Experts of a small language model.
Size: 11 layers, width 256, vocabulary 23942.
Training: a variant of Adam for the experts, 907M tokens, 2961 steps.
Below are experts of layer 2 (counted from 0) of a mixture-of-experts language model. Rows are named router (the router's row for the expert) and show model dimensions 0-127. Each number is 500 + 40 x the weight over its row's rms, rounded and kept within 0 to 999. Numbers have three digits each.
After each expert's rows: a language model's description of what the expert responds to; "gets" lists some tokens that make up at least twice as much of what it gets as of all text. This comes from a sample of Wikipedia text that the model never trained on. Tokens count by the router's weight.

# expert 43
router:536534459487451484527427531529482449528525549531558462433528437495469528562456514496519508573482574510568493506562477468539441513414527484537486515527491498530488532522530511478473470481499610426506473449463521506462466572550533508542545502482512536541597454477526468463557512487522526504500442504518505457451534488618453503516535550458471498517461455549535471524533521509476460580522
What it handles: Articles and numerals. Indefinite articles and counting words starting a noun phrase, including One at paragraph start in plots: a, an, two, three, several, another.
gets: " a", " A", " an", "The", " one", " two"

# expert 50
router:520515554452516562469450566513487518482550478547444477429544502435515571507445510518544487469561531463508459473567443468507496523464559457494448564454449516537464461558478478533461448524547588463545497444521465552458518456532510451524564488522437554524543493513483456543513625512482486465440467481542527540474495463596482528493540464469471531510486542474478523567490451458521539522490
What it handles: Space before numbers. Bare space or currency sign ($, £, €) just before a number or year, e.g. "born 1958", "raising $90 million", "approximately".
gets: " ", " $", " approximately", " £", " nearly", " June"

# expert 10
router:483555476495507479509499542479499538548401459560527466477532432514521525494476531408489525549470478513526511509531504520544520470423528521524518547487524486519412503539461485478505492463440507467448416456457535539481459485478534472469537454538505542537535491488482436514432507529507511473503451439552533542472547557537562507393482545490420517467489516530477487518532496505477539488442
What it handles: Clause-ending punctuation. Commas and full stops ending clauses or sentences, especially after introductory words like Generally, By definition, and before section headings.
gets: ",", ".", ".\n\n", ").", " that", "\"."

# expert 1
router:450508543471464534510499520465551504527446530510487509509498386472482595451444612438541474556490468471475520492537504477465469472401519566526458534498537416505423559513432468517486476454457571457522433538524520529489419486514540493504509490526504546481529427477548465526475510507448575487573498486519561594487505497491555521450486543467513482454556533521572477479572474528479531498451
What it handles: Sentence ends and that. Sentence-final periods, paragraph breaks and heading closers, plus reporting that after said or reported, and reporting verbs like stated, announced.
gets: ".", ".\n\n", " that", ",", "==\n", "==\n\n"

# expert 61
router:527572494484482515516524532416534504540570492442541502489471484534494562479469493582547461514515488485506514535562435537502532470457471527463484533472535489535433587470549459527467454480469599485534440466477504476472548438551512509530521460517472505513542481446496446500559483569501488507489497451511516523490508446579466508500488475550491520468470535463454478576484470478452501469449
What it handles: Word-final suffixes. Final word pieces completing names and technical terms, especially -al, -ar, -in, -is, -ias: Arsenal, lumbar, synagogal, epidromis.
gets: "al", "en", "in", "an", "is", "as"

# expert 23
router:509580531422402579512435510546505527482511553478516445458504507523445552508412547512536507579522519487466469490585499540441531485507537498488414595492466486526493521587476482508511483471467541460517501475454530536500438494535517462554523474485446522501462455466510477525514578574423540621547509538531528463473474520525422507494565556459547488523550471493512482534456501429462486462474
What it handles: Table and list markers. Pipe separators in wiki tables and hyphen or bullet markers beginning list lines, such as | Year |, - Olympic Games, - Underlies.
gets: "-", "|", " |", " -", "|---|---|\n", " *"

# expert 44
router:514531556490427586502461474374562460523558525404553481466484505501454510552435478555540538585554499483500471442586529529496511442440486517507513500532488507490441523474549470530449495473469542460522431410448428513495525443508527512530468465450479519557454431476535442477533497463535493540577449471531538459475517489567548525496498476508495484451524531492469495543528528493540525474499
What it handles: Table cell separators. Pipe separators between cells of wiki tables, especially after a numeric cell, in sports results, election and census tables.
gets: " |", " alleged", " community", " served", " illegal", "ath"

# expert 49
router:532508504525479447500542499512511546466560481529543518471506488445428546506357513519509557474530493474528492503543500577487497460438448476518466567443493471516496579446519534513485468530452586508526446451499536533440502486513522463525476467500458508441504501471490520495475520510497570479507440522578525548450518442596541483472582565527462564527551586519494470482461529451477524505465
What it handles: List and table punctuation. Colons, semicolons, dashes, pipes and line breaks separating fields in infoboxes, tables and lists, e.g. Title:, Cast;, Born.
gets: ":", ";", "\n", "-", " |\n", " |"

# expert 24
router:532563545478427541528517545372536511511553520445529536503472475517470570490475524480543482531539496489542493554540505490480509482485594522566448577441475515471447572553478475495443477540538539430464474475450478523486480459499530528544488530454457499480579511453489483440472555500500558545549453470501519525470549431625506510487524541529457523451512497444501477550504565462552514450503
What it handles: Latinate and name endings. Final pieces of taxonomic, Latin and foreign names, such as -um, -idae, -ensis, -ović, -y, especially in species articles.
gets: "i", "y", "us", "a", "um", "os"

# expert 42
router:511559476453412548530499521463527513503594532472503450439516406485476515533441549499520493475528536506559464494553462492513520504414471478474510581470414444515471542490517499513434438486504624445497459477510537541473491452526512448469540500528515549512487421518511448506479580519456472476472531541488470533521533446588480524460459461504491512522541546462513442524456581503474483471501
What it handles: Space before numbers. Standalone spaces before numbers in coordinates, dates, tables and statistics, such as the space before 149.12722°E; also -ing participles like considered, giving.
gets: " ", " as", "–", " /", " these", " considered"

# expert 58
router:458629470468455513529559525576546516505582480499558496515568467456533451535436544541570524525478561484498475490526456531518492533525479561505544627508466419536415479561506472558491509469439564496439455431535537443475495400535512443535506484526488514533489479511509518507478479509446498483496546516487551487468509502561522500519462474527447424513476533507529491572481530441528504522490
What it handles: Determiners and possessives. The definite article and possessive determiners its, his, their, her after prepositions or verbs, as in of the, reiterated its.
gets: " the", " his", " its", " The", " their", " her"

# expert 30
router:454566524439421535549464512442548505553478522475502530480466517514466564515454495530498443503498526477519447476604534505464496479470512505495487545467443465456481548504536545503445501443476592465487492485490535593502472490454501471467500493512444536585548473576527477511509544526484498508461494560516465495487530517512498513475485516512451471515529545560497509467496469552515516508500
What it handles: Lowercase f/c word starts. Short opening pieces of words, especially f or c pieces like inf(iltrate), f(iller), c(oding), plus spaces before numbers in tables.
gets: " ", " F", "f", " c", " f", "F"

# expert 57
router:479520507467480504561499485455530577465563522483546506496499471500427510492460525465522486506525501507523454424510448475482532520477541541570439550473546452466478570578446491581518487476480526407525418416508480419541489439473514498505515486505385515515494453558481493548435491535454470517505455526505527526490529489563499560538458490508491485506507481467476430559505513509491498515491
What it handles: Possessive pronouns and kin. Possessive and object pronouns his, her, their, him, and family nouns after them, such as wife, daughter, girlfriend, son.
gets: " his", " her", " their", "'s", " him", "born"

# expert 4
router:563540472500453505511421530468486508490498503476526477466531465423498498520503519555516521539495543411509474472600505545427553483463488508462464550463480504519454524557505501566551443523554556459556417437537463472433513452515510488457489499503483545569574426509519425494473579525488490503494511479546487501527477523523462525482511462481470516528521580516471502528566543460554519557521
What it handles: Table cell spaces. Blank space tokens before numbers inside wiki table rows and results lists, plus odd fragments like qu-art, S-ars-ang, Thai characters.
gets: " ", "ars", "ens", "art", " /", " not"